{
  "router_score": "softmax",
  "norm": "rmsnorm",
  "max_steps": 8655
}
Below are experts of layer 8 (counted from 0) of a mixture-of-experts language model. Rows are named router (the router's row for the expert), gate (a neuron's input weights, with its number), up (a neuron's input weights, with its number), down (a neuron's output weights, with its number) and show model dimensions 128-191. Each number is 128 + 32 x the weight over its row's rms, rounded and kept within 0 to 255. Numbers have three digits each.
After each expert's rows: "comes after" lists some tokens at least twice as common just before its tokens as in all text. This comes from a sample of Wikipedia text that the model never trained on. Tokens count by the router's weight.

# expert 5
router:090082131132144085154129140141160111118093131059132069135145114118113139172158140090092157130140134095128152156103133160147135123123066115167135124044164126134169184124215134137146106099086177
gate0:178161202114128152107134150150138077146142122134158161072110106144113147204135156149120144132117137162098120111090119109052139085084104112134199173101143142145106187155179109160088102111130166
up0:156146129144087171130123161106168117183153183096151181105110147159116117139133122177164110143178116105107147114104097129104141152156130175181119118119128173077144144172128102200134108194152110
down0:133116141084146110159157130154138095110064130171156188096142170076178179079145131121179134111111146138128090135111146106093126189074165126078168144126115128163079110159118155111105109084123140
gate1:120125104105140112149135125113123107121121147099133124166108084191128123183065164178142132095169119099144162104064108123061115104116132139133178106127149124056096125067085152119092158112108153
up1:132070092120134083102128113120172155139130092104115183172128151161138108040160062081171144113173066171161122075148142136161127098149176110125106165099146158185111210143115184088106149121131122
down1:074093116119182146170112107080117130117095116087115156132127080174126124171105155138131035112151179113133111049105099156095091131086129137162152094075170118111097159168072106101132110124179191
gate2:133077089138171126197129148103076175091156167046090104136089086084159161137128169199085120119163129089173080143089149145146110175082085098120147165109137166122090147127133118102114143137108146
up2:136101166131145153182108107167182163137158113139085194156118071167132191136168179132125126089144068109115111114151135116155172132090092104080126187121111146152239090133092135171098098124145156
down2:099122117098155161127069111161120092130115134179112134125173161102131111097121127131136160114162161081119101094113094161078151110122164150170153002103149069072117150115135153113135125184167124
gate3:124156168113111145157100136103157187066139135155118094230135103102146124173111109192136135145149118176122125088173126165187121122107124043073078110162193145122134140086138091138135105099179157
up3:128106052132169192098107142132063103121193131084169072133119084155111078134107160093166111094147105094111172104170161120078136151159062187075115163089173132109187099153091125106142148100130112
down3:062085104162099120093172172104136132141066117127096108070050138140162184153178143180072132158107147143161149159080182149110125150124100146156090119082108134149167106158115166172181091111147124
gate4:162131111087084128146112120107163147126186139086198129151170102158056113141151117139050179122108108133098155117114112170097150120116139127146107168128091142171150123112125170187118163121044139
up4:168069124149092183096116091102119072105127163120102126102136103127092093103110122140137181221147109130136088141110093123131115223173198189143123080099123085115090172180138154196127135119112106
down4:142129149171172152088115162161104104122181092117067135126054122152186115119131120122110178114048136142116130117140100110228134140160161079122115157141131136149126116110118150156145087108160105
comes after: " the", " The", "The", " a", "|", "==="

# expert 24
router:105132127111136092174125080156129141111116105115153101153115085095156152181099099115120154106139157098162137199093124171131133132096128092143112123091187179094156181113140148139127107118066210
gate0:131146111073124092103083116086128146133146146078069185066101088097137181095191078113114160104082129106195116128104155158093129164074082079158170088088162136151165098141184084108152107116142102
up0:070214124098150097154117089142109145112149133093064158189096153161164144138096121136142066125162154059130091080165152155093072075129118169146127167087125191161156130141131149078112141156128171
down0:121094104131042130178155138069132128100119101095168147112107130146117156155143092113079120127167107154126126121111183080143114071141117166105134076153084088123130096154119170095132120155142209
gate1:127135121110148141146105150155133161134115164137177094097131150083160093100111189144185116090112163139115154086083142090154170181094137167131119072082115155180135154175100151123134155161081125
up1:150070060066135097130147121120084126132084164165076119103092158164137113169146150125143163119103130105083147098121121041157153116069118188127116130112167162170123135138121104118117181095078167
down1:115071145105130148149139088068126133093164162129117170133186086103110181137134177107127168166119130119130122149086105163110164169116111123098103102182117108132119164117116076084123129096142183
gate2:117161146126074120138133146133123111098138146102135067132166166149138160069152150148059109140162153123140114101084122096081121113134129126103164116101104091105091140141142144137150128093091055
up2:089142127143114116208142114092123153140153137106050128113136134088068121110152119140112096111155126138145099112137157071173111124154109074194083098134182130143128124128110139149083081119163160
down2:111136128168113140072139180184099024080092141166077174131121178122108161129098150120101138123074123129106100128076151134041142110090129119103129163145143089094153144126142140128169068175161128
gate3:117166068109181138137129099102149160123127073089116100172106082111130115170129076086131143168127084095128153128146095156151102113182161210088145126169143122134129117136150133174131078114091163
up3:120140075077126105122128151099145171205122167150133123166091102139109091160144118114138145122088056087176136153102103162126124145187152107106152073152085074161094109104147131079163102130118118
down3:101127087104104138144134036100129109132124112105119115141080150125126174131140152108176136147113135134130120132127093116150047092143083126147087137143123163085193175135088119152094124157202099
gate4:111113133086092149095125179127095187141157184046190188150129122081123139116155153122091079121113122122160134194144103111114177115207152220150182080108098115255115110114148124142134152118161125
up4:115135183151145113180169109112133140135117153109076117134088159131162091114146137126188227146090114118140083069092097081055152114109184133129124167129095178128141087143140122135060155177134153
down4:143192100112105111145114122159183127101104080119098098133154134089179078120103188099081146067131153135088188129099120169101146146139098166143135141146153089156119099191176121130120156162133095
comes after: " the", "\n", " The", ":", " New", "'s"

# expert 19
router:085105182062150109174144118159199063114111079083136089111093139101168116166122115085132161091177128119149126153117130155152132155106114134201099104117162157137126116068175182160155126066123159
gate0:129066118097094137144128094109186158148137000134139208122142062112118187130125206105087132151098207159105126125189163128081166138038157114123101167120149106185129113112134109120121116092140121
up0:171144043116161162158168104142144160149180119084125122161105115126112081090161125163160155108098065150047103084165144145142163146118078175106113086022116110143158162146153116093139119141095138
down0:123104133142128122137113112065081148073207081200179166137182125179129128078151116154113133123101131165187132122137138043096123084114162084168128115178193152120120164108147143103095085101119137
gate1:124138152139105181140130129125113135124162097146135143168109149138135146095096094118058169100101136134145102192144117110174099158141123180146131128155127133133138178137160180128101167089122178
up1:068130055183189086111099171159116133123114182134140158103090171138158145097132108142155108108188129169111134158120128155121162097183189119068179159111137129149129172181154141121128078141130107
down1:132072153148130164127061182035195124173156114089122159169099150094169124156126114115086175150135173117186171110109125098137087181083055143054090154166103152138159087118123143135133122182136129
gate2:064201129203173098112107091084118102056117119109125182187121112147143170198130125120117106148178146115136131186134154130130108112115127081126116136127152097153117099140130144066161139106057139
up2:122133129185160174168177098095155171135132159159182159150148117153152115117145083079164084157099124132140102127144157098123150111143109159116156055091164126161130173190164095135136142103131131
down2:180076134106130116132117102140162139154123136111127217139099167122115141140158149094094144113132129131134102118139116121124140139092119166119131147109145117101112121122103069117141048081139188
gate3:153114144148105141136157155077141166089175118150155161113170128081128131146130155044165113118094202037103074120130107062118123148120152204086151128119095145141148091149148101136131120140152135
up3:147194119094140064154075173106124129154071132200118124125176066115133150107118172072153111160110159067096212132059138136121109165157109106110150136112075151150156096146115128150134105122138131
down3:125063121122128113158087167145118079131116173117132101177154153075119100072116110163139147101116112179170152186163139115146097149105128129200104105119168094072087091144085099127122182077147148
gate4:115128130095065128153147155149148114109092141088205102168165080128120114055114107149115124108185143135133131171152118143177136175122124082171139111102128128134132156107173134136132159098152124
up4:095084136178162142122129134108097092134124122141095134103161098108072109142098154166153200109137103143133139174184109095148117059159089148137111091115144145115137076141092133099081150135120085
down4:163106130141121166132131154113118163153105122103160109113173119091134101107142171187123138158169101094142118081143120106042192130099075143148120105161098149158148080127165110106182099113113153
comes after: ",", " He", " he", " which", " was", " It"

# expert 18
router:055091159082147056166102107141141089185207110097183149128109099134137069129135086094154151135147113124104149193120108162151128150138065109205104112096141117138159142137153168161159113101105134
gate0:086097128179169143086070112108187136145130094171157110140121135158146181168151115138181123166146123141113087148115142104091068163136137203097112136112134132088119143085107150079104083103131192
up0:109069174143122129125148115136166122015117117124125112150160171091162233146133130163162087137090069161157096159093111115091072094116154107124051142124133101089170188140134136128131155081103211
down0:203122068084073073138130191155108102184092062114106107125141182170150116065129178156133108129093143118154114064103124112118103089115139176161128165135141116162103150132143114138078124118148125
gate1:117150104086120121084188108159082106132091089074126123157163144123171176134169106106086112109111168097115130126119107045117118117115147121131160171138161129163096172166102044184144112160116092
up1:129110096124103106125128176069094121127130125132055162109164159135147153167077149114112147127138084155097074154160174107190141116098103155147157102147092088128129151181159094130119168100134163
down1:110155167129137156136115149185141072152105167146140149143179139173145140114142179141100158115107145106196143140071082143205115133118178106116098146119128185194146151075108140174113190159097117
gate2:095071135162167100120110106123120097122140131087139107134115108143143116174142064161167098127163133100098171157127078067145125162102160091134113139145153138133187128118142118081161145159090083
up2:092100121158134137094198117104133147176090021171118163130117079200105077112175113083135106101067134154101128141116091067119173136061085064129135156157146123116156118157159129115171133154131105
down2:153145121077156146182141080137118084108175183101164141122110132093116109166083114125138162116149118179119137157131089160109122085158146081125103084094089153162143172098107144106152160125133170
gate3:103176111146139118107177106137217121151112136095134111100158140134113126125092094143060132157126103122077108108155122101102115124161151131085128126211124137125147126114148106138101117090114136
up3:166202123165131124073057073076069136116100145054133117080126124090109124132207152076153149154192226148168133134154113173162107167136098160129128140129137110168115186133177067115139121100114128
down3:103091098131115176107100155158141092153158081167170129176146135106139092171064122112187134099118198164111152090127163031116133139129135159179136094131156134093114104097133122159127164144153104
gate4:114134182127123176143128081118153159152115158134109090107189050110132104160142096116115107066059096135092148106156133120145133186177091122138124094146148154127192168190159151084158075128140155
up4:092153143142139111093219147202165120100155143136096130110131127122073134120142121071169158121111081150102145096118143118137194150120120091083091119183126158111105132137112099122129187137157096
down4:121124125108174111153172104086145127080135146107156122118109156175116166084114111119037128104141136168155125127127118153130121125101205158163144112093192088191109120129199167117134091130166115
comes after: ".\n\n", "\n\n", "\n", "-", " |\n\n", "=="

# expert 3
router:108104134094128086166153105146185076144150121118163137092074075117131082155128117090146139129135146099115169164129117182131155087142093058141054077114161181164130172090152159187139086082104133
gate0:147156197193100147124132109155162132155158092171119113112073125171086112141079177118077159095099094091159114125099095151142141067149087111097126136135076169156155132103084143142115150095119102
up0:133137128145151152130103132146168101139165113166059143129097075101176107049117171109174115107128132093134177095120164121156185081166102080191126132130114179166153153125139125119099133127129133
down0:091130109150151106042190137103092139122091083085123128151081140080172141080128081097094118205143172065115138110094183095090083156145139144121196098117129166113137050158144160090098131103168152
gate1:109147061168123183104188081082101075097147148061132125089114151134091184141128119139155103195094177134176090140101106125199160103140119130080108127146113159124133171103074127161116119067135131
up1:081121133097136126171124113106122111165115129159114170182109108124143064180141139076139160159144157174139159085147155100091133126150108107138075200140134122122056029098110152042165111160117129
down1:155129122168193148165149109120117131166092119054085123138124098123150075108181064121137088121138133158157160180145142152142169122136116124060124114126176100060151180124139157106118138157039128
gate2:215127096082152096113135136107105087148157070118100126104125120124093132102116129109085096156092123077189112164061044117117058117144088109150148119109152134085166133107133181171142116150130114
up2:097141171139112168093172105129109126167121114120149161203149130149147100178112124141179147123153137093103097126136129130119176191181156114102081118105151198148080030153114110130030138096146119
down2:121116082091120130126161118124136124146195179137080135140105112145131154112128114107153136169074123059149119160178145144091127119107111110122109088096077141127151105127190161118142161162051112
gate3:162142117183132174142178127104064140149133141128129173086134126127178121122166111177172139140137186137084142150130100101167095065138150092144125155157188128132065094123101123117131118087124107
up3:097128152131226076125180154056160103127098133171165076100100151123102147164130115072134173135180085123106118168127124115146140159095120147114133123083106141124122153152127155136095110146094105
down3:111153149116109109222151119151142112075191142125194112083170138140082134182116119148110064117122104188141155135131120125152149089167156135074162142179142091129129164051136143157095079115191164
gate4:108098114162113101116107098083151111104187139175105163139083158141119187065127114194146129168109136159149187089166124127146116051100080122101125157129069193115113166170144106106110117111147142
up4:122144160139128131086097107137181069074119114186129086113152189128117107111108151091110152218159178108151092072146103178066083155163130155117086143179117113155112098100100143189147071070167111
down4:136115138157094147079127137140182135107113097126172182201144160198164143109118117086151133123079149145095142225115182093161135097124141076072122101132126170150165138093147096178158139144009110
comes after: "20", "19", "–", "18", " ", "."

# expert 17
router:098060186109166108133127074197144133190139105095073079113077138130113126143071102078185168111131125103115155153080121184149134139085081098104115067103140136130131153116170184138116071097102177
gate100:138166140153137155129130138077124114110163087122194170152119125103119174131183117127222138128137165145139098013147143114125112113102100133121079147140118132148161088077116106138126148150173127
up100:094131208185160089136085123119129153127162118122172128097101171068090086100173119135164144080141127115154057151146194150121113166115115107147117112145096200156127039161123137132136167098215133
down100:187076220112126078087144136112135121150113165195156130080146095112182151126078153064108062152062140058091169152110101118161111143147106091180154121156109151091148151181169098122094136119108152
gate101:074156132107077133137128164091139168137108097099158099064146095093103088149118080143156124150041101101112099077177172119160074112045157111100180112158089139122135119160148121109091103167161155
up101:132115095179160171131113165112111096162109151138122110169078128172130136130148142135095153133164158094120153122143113149154090112167141160151130136099101084137166125133177133141158113152128118
down101:082128157123080098145197122099230138147133137105154113100150109074146109142143120087171148129106124118101131105177160124095153153075143106131182137120180132163149134135110098120170133171153119
gate102:118163133136112139112108116114092123133087116094089125189108167083105123124074146088211160142126092110116117113062107068170118175139111118114131110160153170177165106101159092167144126129086146
up102:175118194163114087126146119111054158175045076107135173154082192163128103137154134193142148172136104096194122139069154154134144109128103090118165197131140164159125107091162093056104153149123128
down102:168119111145156140091181132152163141130144177138162130193172121149107153099156094121084152105123079132098146066150141183081074203173088118145127133128101132164152171154150121159102115109125075
gate103:144102185159101136133131097139094089213126119027129148082151131129092126117137119133146149156070114125116123117112118127093119124128144127106112137139171066064137124118132100079153129123143077
up103:128169089120164116137117088175106071137113149092138133126099132174144089111163114132113095149101132127183161124159129152129075177148164118116175113150130195106190122146157109164102131203103100
down103:135107167168117158084101109200144163134126131159121126117128155094089135071120118161151134077114131145177129088122085085132124083172138095132110137139128036050142138163128126132105136118117061
gate104:095090133168094089079128109118137151122137127149140118080142120092078133181104120141136090179092130190154108092104089143101159089129125199131146105141047116145113172132133129137167083129110148
up104:108161135149100087129154119109101131136140107096137124129118131196113103157124092166098127186115125140128117146193079129080095140145125145152118093166138108122156135122080178122097125119162130
down104:166196146115113099144106147123082156098158133154113151116159146191098100107176128137151099056140114126193112188131138160102150079173133145171106099110153071125134099076098057113136160086163146
comes after: " |", "|", ",", " in", ";", ":"

# expert 21
router:060092143133141075188123111162175098122132132067122092138118020148138150161149131102114166079147150055131150143118141159127096110168080071142113128076170200130167133111170103131131097098091162
gate0:200166120121086118141143096165146175131109157163060136159111109145104106172130105095095151089115160117162136145168122171155145122148133098170114161201158117132090161122120147128188157120085094
up0:108062176124066111197126116194134138114056155058104158163052088124153149121075114090096168157165099100135143078169134173163159098120070148101141119087187119137082093108131132081191054122072139
down0:136178087132171125111141115108123119121117149153140134129163151140147133117112099191112092150143100112129142171145116078109087140091063117103197185093146121132155191138084080113074112158121110
gate1:116070089109156146137141123081143122095150079145129101047103116168105141120101101135097166139090161153183162126144098088126097093163138110156141184168136131151111110086133136106113080117089131
up1:104129088161136087098173110141119170122103071125155182173134132108152156090119150106186095126120049123151129091126144192112134094085169110121089123153118075121097126144136146098124105106110087
down1:113128134132095075121119109128175145067164196157078155157168116147121078174110108104175064133170159081099175186123182141043125140125110148171156190120155107129106143128063142114174170162141108
gate2:157115183121079137120115110102161119110164073141116084120151120093103123104120147170129138072086168145102119120179116177121116091099139090180168182192142144127082075063142122083109089197109174
up2:172175124073157111085090142101083158113134143117078094154178139094124095129081172138141142136146095075144077129157068095050095132064168147114183088161097103060152120120138155117135086145094128
down2:020123150164150141084066137111125144141182110137152103123106152057100104110108122119127123121121138167138153111106132121118158129128090098106123164144110153162135111139124069090086091111094144
gate3:065110113178116161132155111052145122191101071125159073105111148128116138158139122166074119144172118074081123098163124159138101128104136120122161150173151163167178125088094071130115102129122140
up3:112069145113134090124134168156169132099082165098104178139133147100091143177160062112088170139122146109215116092149136070122168128149140100085120132107104150130147096128146109149128155109088151
down3:159169151099105114210090114204149167144140102107163112167119109138101110113138153163112115152160105118165139180136125101093123136194133118124126151127142093133044161114131157097194209179064148
gate4:121117091103101103096109093183155166118155069072043119125126074126130046154117119083119119107129131152133130093124155133142145092132122112153173181075148146117145100110098141092117118129125132
up4:168157136178086050172138150137154136145111123099161101140053072155167146087140135137139151151133164170089135147145088113087161122081122135142120120121177141099110183150109131126108112131110109
down4:083101088087112155053131128149095116122135109113057109051160142110093183156172148044136164142102067102169154107132094205146144107111082143128143143172132085158130078125148179112156158131133199
comes after: " the", " United", " of", " New", " in", " South"

# expert 6
router:094103152134182106140124146176217110140130133110122115093089099163191087148176099104106120090166108118120138181094131092167133152111108131160084071099179133137166151087145228156183099088123155
gate0:121092140119108130165131097079217050093130162156167084102114181168168136134162176155171154137150165139136102141133170100170108118133160149190141129125151182128143136098080130126186152118141147
up0:130121055160104100111100134130161148106112116134094140145098147188132056116082137134148213174109116104072103124159087105072155164053128103103074111160115202131139157098131156153121115079129095
down0:148166110180151157106108146105082139047149092099142079129129105097156217166104094101093124133073188149079093129171095197107066074108148157117135150140124140135141147077168130150109101073121130
gate1:143138164135172111085081155133174159158152127098184139188137134120178148135167156128175031118185178109131123115105136104139135125160187105129116088143168148125134123158121116229121156095134155
up1:164140167111094189108128118116103199054183144119106153161175122175099172109135084123106137111161145116146123127159058163185150133108162097130101110114175103143099145096113137095146097146125126
down1:149164122071112079135154162154116152129121090124136104153118104171163173165107126132147069115096129127089141099073161146107150103159084168154154183125125171119115092160150126170079223104135148
gate2:092105159139121130021222140086094102123124131115131084054085098089116156068152150137113110120151127134180104127142124097137116130134105101101073111145108101122126098104115089147123145220147111
up2:102138153108135091049141054149101165117106099163134146089079103141192174135101147145142150111126142120167129171152143126127178176134129098117073191156184105145172139115127174104148149094133159
down2:184196113110091105123200142129136137105121160121155123118105115192092107135126089127111115108084152112163143130072109127167149124134125132132131159128123169154079160109162174127123199180146088
gate3:046140058157148107094086153050107148152127093071122149146148087129218072120111138162057160092130133120129133135130168102122046117107134115091117139117128156107096124176141102112097111133135112
up3:090107147120088170070106115160105106128161091109170145138147117145189156087140158125087085099105129117106091071084111097119065126121165112102135160110118162092108105176126112133160157129079182
down3:184143079135168158121086140121147107077160147203145164127110108129099123138122101095065158162167116135078190165140133140124132167093139063110120169136101127156118107055069102153186103156160078
gate4:118132100082106163143140109073122094159132138106085159085147113117118156128149162143190169097099113068138103146112082081166122135140106115151115123141131123153188093064104133139145133114118089
up4:080124144144100178121122105091155114173129165122144055144132122122147122095126080084113137077154121152137170122129160141087124127151103111135113178084085084062115157109197058191162122059148110
down4:118191186119152160139117036166141136126134079172090161122181088170115113084113141118114119143124164058138121080147132174142176133146107144099141140098077088171131160080098164120135167109165094
comes after: " |\n", "\n", ")\n", "0", "1", " Title"

# expert 15
router:077113135099108073143104130193151102182170086100113140133135116127149107150091107069151152118156155131165151182129131169142172117091064108153105086127173110131133128078134167146168093102106141
gate0:082130160192107153095168088171123115130179061106116135111186175153155130138123180131180104077126116119046128141129100114117095144152086143124158181112132141116138113060122160151177154118175127
up0:127161113154087094129141141105167146137142168127158204153132136111120124095158105170144137152148104045111121095130071170162115133146088109118165172162164139156143149132126084165132167097125113
down0:130094162207125151106116116181154136107112144172140139139054094183169084163080168192142099113126154149056103140098111117171148099099138150104131145185120125170142100128142100135136117163158095
gate1:149106110142118108141218079143183162109156116136133170133150048129084197143191102150127173169138124141160132078159129084157086124137136137124148131228138169133127141127114140107142201099038179
up1:138148112091107141074182105150057134162113148084131150190177162090106134142179094138138137156165113112139140101081126137160147139164136132150149171166120132151110125120113160131081198181076131
down1:127164119096142152125102140087207139104178058134166090069114169170127110137083160149135122155121129110128120080087129124062203082127122127045170166105107122112072088122142087189144100128106158
gate2:107180124108132120083165119210114157204154069070162137169123082126124128105091145199160128155122138100123164204076121129131152123153102065116119135188048118048103155091092143170139121164108161
up2:059139105145112120131112109153143190063147173151108139127124044102101125100101139172198122111106115079103140115101152175124150143089114141123154129046164129120116100142161138142099134133137151
down2:144071125184116139182124140058125061068094155137175084189111120153121103121131114117116175209107150096096136111199085112134102155127097122156110155127053149115140135130065150020165060130089125
gate3:137183080129103115148173117148147172096144093116073164138118143172129107113135204144154125168057161138143124110076130097167178123104169149131131133126136058166121139136182106135136198095125158
up3:125166126104126143092172129175169117159083158165110098151129105119149103167104180169158151178132175135103105075139151158090098118119172082122111145098175116153166123170196132151110179116165180
down3:161096194164092127156118141120154195109102091159144118206144077114144185159158148108110114145150119129087156149126133094103222107164117150116112102140133145149152144131099123139129119150114142
gate4:141116169165113158124123138200085212109109099104166130198144107076103156142120134118155073156097140101177091115082136115123145113136080114180152169091125060186174163109112084068106127138073166
up4:104163156132145138079124134172094110111128135149111118161163084060146141107066166100168102091150130183177074090161097146122122142116173088139150086143105083065119123133137084071148162153158104
down4:119114172151144070163140108120178124114148104167169158180115078131136186115118133129132108127163130147074133082128141127191068141107073171171117129137106153162170099098090121186148194106111112
comes after: " ", " (", "–", "″N", "°", "age"

# expert 22
router:110081139146154113143110110152144081167136097079133098135109095130192145233092080119157163115146125093186155147139122122148108168149079139171094105075146156162155159108138147195133128094079125
gate0:115101146141166153058155094123169103145094136122118171137123166082166092145113100129178111094141137116085144132134088122157126140093159099094117138089131188143141130142083136092131068126078184
up0:137099148119166070165082057160136109138157128083109171130149207130196133149208158138148110123155112130076136102189149082128167134155103147062087115181146111141159078108104189121148101115126147
down0:156103168162117110205111107127122107121137070141089123153123138159145132076108130116139100123112193156143124074123095122145131115155155090136139132138117097135147163117094047077121153173207138
gate1:085126146089105155145119140163109114116108157096190144162134143079090120132112166170153123093124160108216139142131084124156089115086116101050146156181110147105114095113091125107093178183078161
up1:116159149107141156105122119128120167155215144097105112119210099151158158066139126136158064114178106125122087166137141062177160145158169131100073070126118104180158193157131099146170173166084113
down1:140146071100124103164074168080121111151142089125137132125101156155140116144177122164075154110111145100065141061136151146081085107139102080106091133148186131149127111163149120122152152156160182
gate2:092174125110139087139097111155100175140114140144101176139215108094156137123130142183172081140113121109154130096130149160097097145086170082094118101099089127142138162123130111126091140050135080
up2:111180117083078105097090127125092069100134127110072134158128073174110095147177076129153100172153131076110102115139098099136195131114172162130100140129099176108104128085183171105182117043113065
down2:120145112168126062126133100121147102119148096108097114133112104146109083066154118097095103159119127111112154170110123138148152175163130132072132153116119137151129097112089138192134141111162179
gate3:182121130156159141107142086088126157138114122148126107138114164134164153173108109147106112107145223140116109115145151068116171133139156130185161091204140134170108120086161091105156169147083145
up3:081145136098148145090067089132168129099170127138171098121181114228134111091153147198162108178155185142111189107155144135148069115136128087122172087148181135152093124103055135116147111106106136
down3:102123144109122201166135101159124097073165128144112155150157217059119107153154115115111210084158148116103115164148128184104111140107122087140101077172111061133109145099135161149100122131064159
gate4:128114123169153187148170177124113064118125168168086116134148124120108145184085082111150181146118142186140158046144145119117124192114145081126114171168132143067116135141162121159151142117143072
up4:090137163198083154143148110164166078143135127176111076201149135134126118130120092079134139117118135176147124110177134073151069066120175111123127064172148075140201123088121147146144135160132115
down4:201133192143154068117075133121100135149167112141120169174101168154160113025123134136138089119151184144137098155149083136103169140088129150134130149104080196115152100077088142134129145129054155
comes after: " the", " a", " to", "==", "'s", " his"

# expert 1
router:131093169127190096141091142151182139177134105076082116109112122151109117182141125104170166134186117117093164186131115207133149142066063121091109081068153170116146126104166155154110112091120125
gate0:136094181161142132150169131131143137152145065116119097127129208135078109145107201137129163096184136062083152112128148044154117105095138106120180106129186137108140136107110137165147132134147094
up0:139171154106154134149134084159146158145156137156112082115148146110113088096157172103062159094156168084113144154140141097141109101137155159135162036090120073086112128120131079154166129149065162
down0:119121177095113173161120097111147124056112134143178099120123122115168115119139136145139096131088122136105111099119145126146185154083111152126149102138081113117203176176137145049107186158148114
gate1:132182189158105061140165108099142171108121082151140165165062227111106143182186144106157139131161126111159183154113089108091097093114094128194117116157098094073158112111136107148134137118094117
up1:128111095097103151140121143121069064136178175099114060100131163133132104129175103146123102113090123084144108127121103178057073078198085156181137175137152151102113164163107172112125164158174098
down1:158122069144098102152114105158125127064136159175140167165094144145112120160144132110125125153153078115150084087122135158184142186149152082146163119149162079100112130109126142145132122131101152
gate2:150073153116125077152133103091114142126116065089046129117111147083141107119173142084115149166105090127108156162102113160069143131119123140114153079118165115131119185070098102155204114096165140
up2:187168085081165139134153126111135133090149072153111104144108099095123140091151101077111127142153126102089137116067123156078153108167132162179119145091128158057177125070137076088153160061172167
down2:118083169115112135132070141134137111158135070091116169123095128158154097116152121185181178182121146057185079167180187146105097153137129170118108130131116101194105110205137120139113136169126116
gate3:131104140110072036086079105124113152166058111080126119091103132141132171148101136118124148121073169098095158133165128114103146140128124127049125117134137101184133151156128089143106124110119086
up3:139151141107150207188076070127124160182118083188079123162100097082111180176153115186167108160134151088122178131120140101167120085153126146150167125125129068086108118094105099106077143108156164
down3:161106162075237140134152159103133112113148187076124148097121137145131118144137204123140153141119058100093104094178149068186090142102147149118125130154089122159163123116151078098148097123116167
gate4:089087145135111116099093118127114120165162134147084183182096100136067159174079154076138171149166099145133121108148131169129070149060105118130136103190094121157113141154133120202111152049136117
up4:158090106123080117137158144180148074131119147143139173149098165075143133100095101092167137083099141049151141144117134138119113082090129154100126136152138132184121072125132107141131141126135114
down4:166126152160146153152137110117116123029112164096154134131123120139124125203154157122061187145113130145139144108148080096108040080139062095148161173065140052123098140140110159154144092160157109
comes after: " |", " /", "\"", ";", ":", " that"

# expert 10
router:074114149124136111165160123126137122146127115102124106176122096135165110183170101097195161134184112119187143169136090133130116130122137072126095119052143190125133124095148129172136087135107124
gate0:113093161157112111128115112105090144141151119084096103094174141106113139142166076162179146128118129166121131089102052221095124098126130114083153103174090208129100136125142099190078123108120167
up0:070117090193140084118161103111164082107116111142158144106122186148117133115136186139085105125139094137142133116114098128132100109182132041069171114132113161116124147145123109090169069109146057
down0:127137080060154132146165111146165133116177068100089143081140157133055138160144132098053052127167144095156108120123128152109177087165111139129105105133163149122136121154103122114127173060083118
gate1:156063169158107103102121091103164098151079184086087105137102169152205174208137106062120149096150151131125154114102151145108160178144176142095095154136111101098145102151133101136169091169139139
up1:107172106070116094079136108129133152131113188097139068072123109072137162186233152141106107115170175143172126139155131106109134139104188089149159122113081119132113151125132107185143187128105106
down1:172085147157096053131103146130139134125131128155097164134164058115120124082127115112077144149081122139191142133133100132174166196122114133161149121131161137135175071120162140084102076113082146
gate2:081137155144176082145143114201124117219116136105117133152083116126169137147068081139169153125157116164131113108165068145082146149165133116087180112082183093135124095088137122166137131147116144
up2:090116165159086107116138119116064118073109147144105145123146110130194097130117103084124175142117143110095096064085088151168089123120191127188153150172172134132128099124145136049131111122095156
down2:123080108209101178103129199101130116148146128072137099103185123168112133123134188162138118097113128229129150157119133131116150140131150111140096112110166099143098145139169118120097121186110121
gate3:068101173110115162113119123150135144175140119116153123121142204152176091173191132190195128141182133126151115090158140099084147151100181134133088101128126098099115166109081158173118102138109126
up3:133140099141115127116180142186124136131112153076127127116141093118117133086047103154043175143158135114110143172116112196123112138111148188095076137122095164137133146111149108086147158139126120
down3:098157161111122123182097145112197106092098137223110156106070071139076095124161132139162124160137136089052114188134145123120122126104150172126136160151132086082184083145090152138145123180255101
gate4:144107098181141179149112155132166139130141137116093096127137122099171143132120102087132182118141113098157155119132088059133107125074120153173087137151113145138132150134175127115134142143153095
up4:094143143130137141213108098119102139173154105087082085135078159106106104168113124089165076110163111128133165076102084113178077146151123075184203125114143132139165159097152153088159166104140171
down4:138153135139106137118081141173077179133160112109120144163118151141155139109088132145145154146117116160126168136145122125142138180120130079130102141113128124129133104086164144105127094111063160
comes after: "-", " was", " a", "|", " is", " were"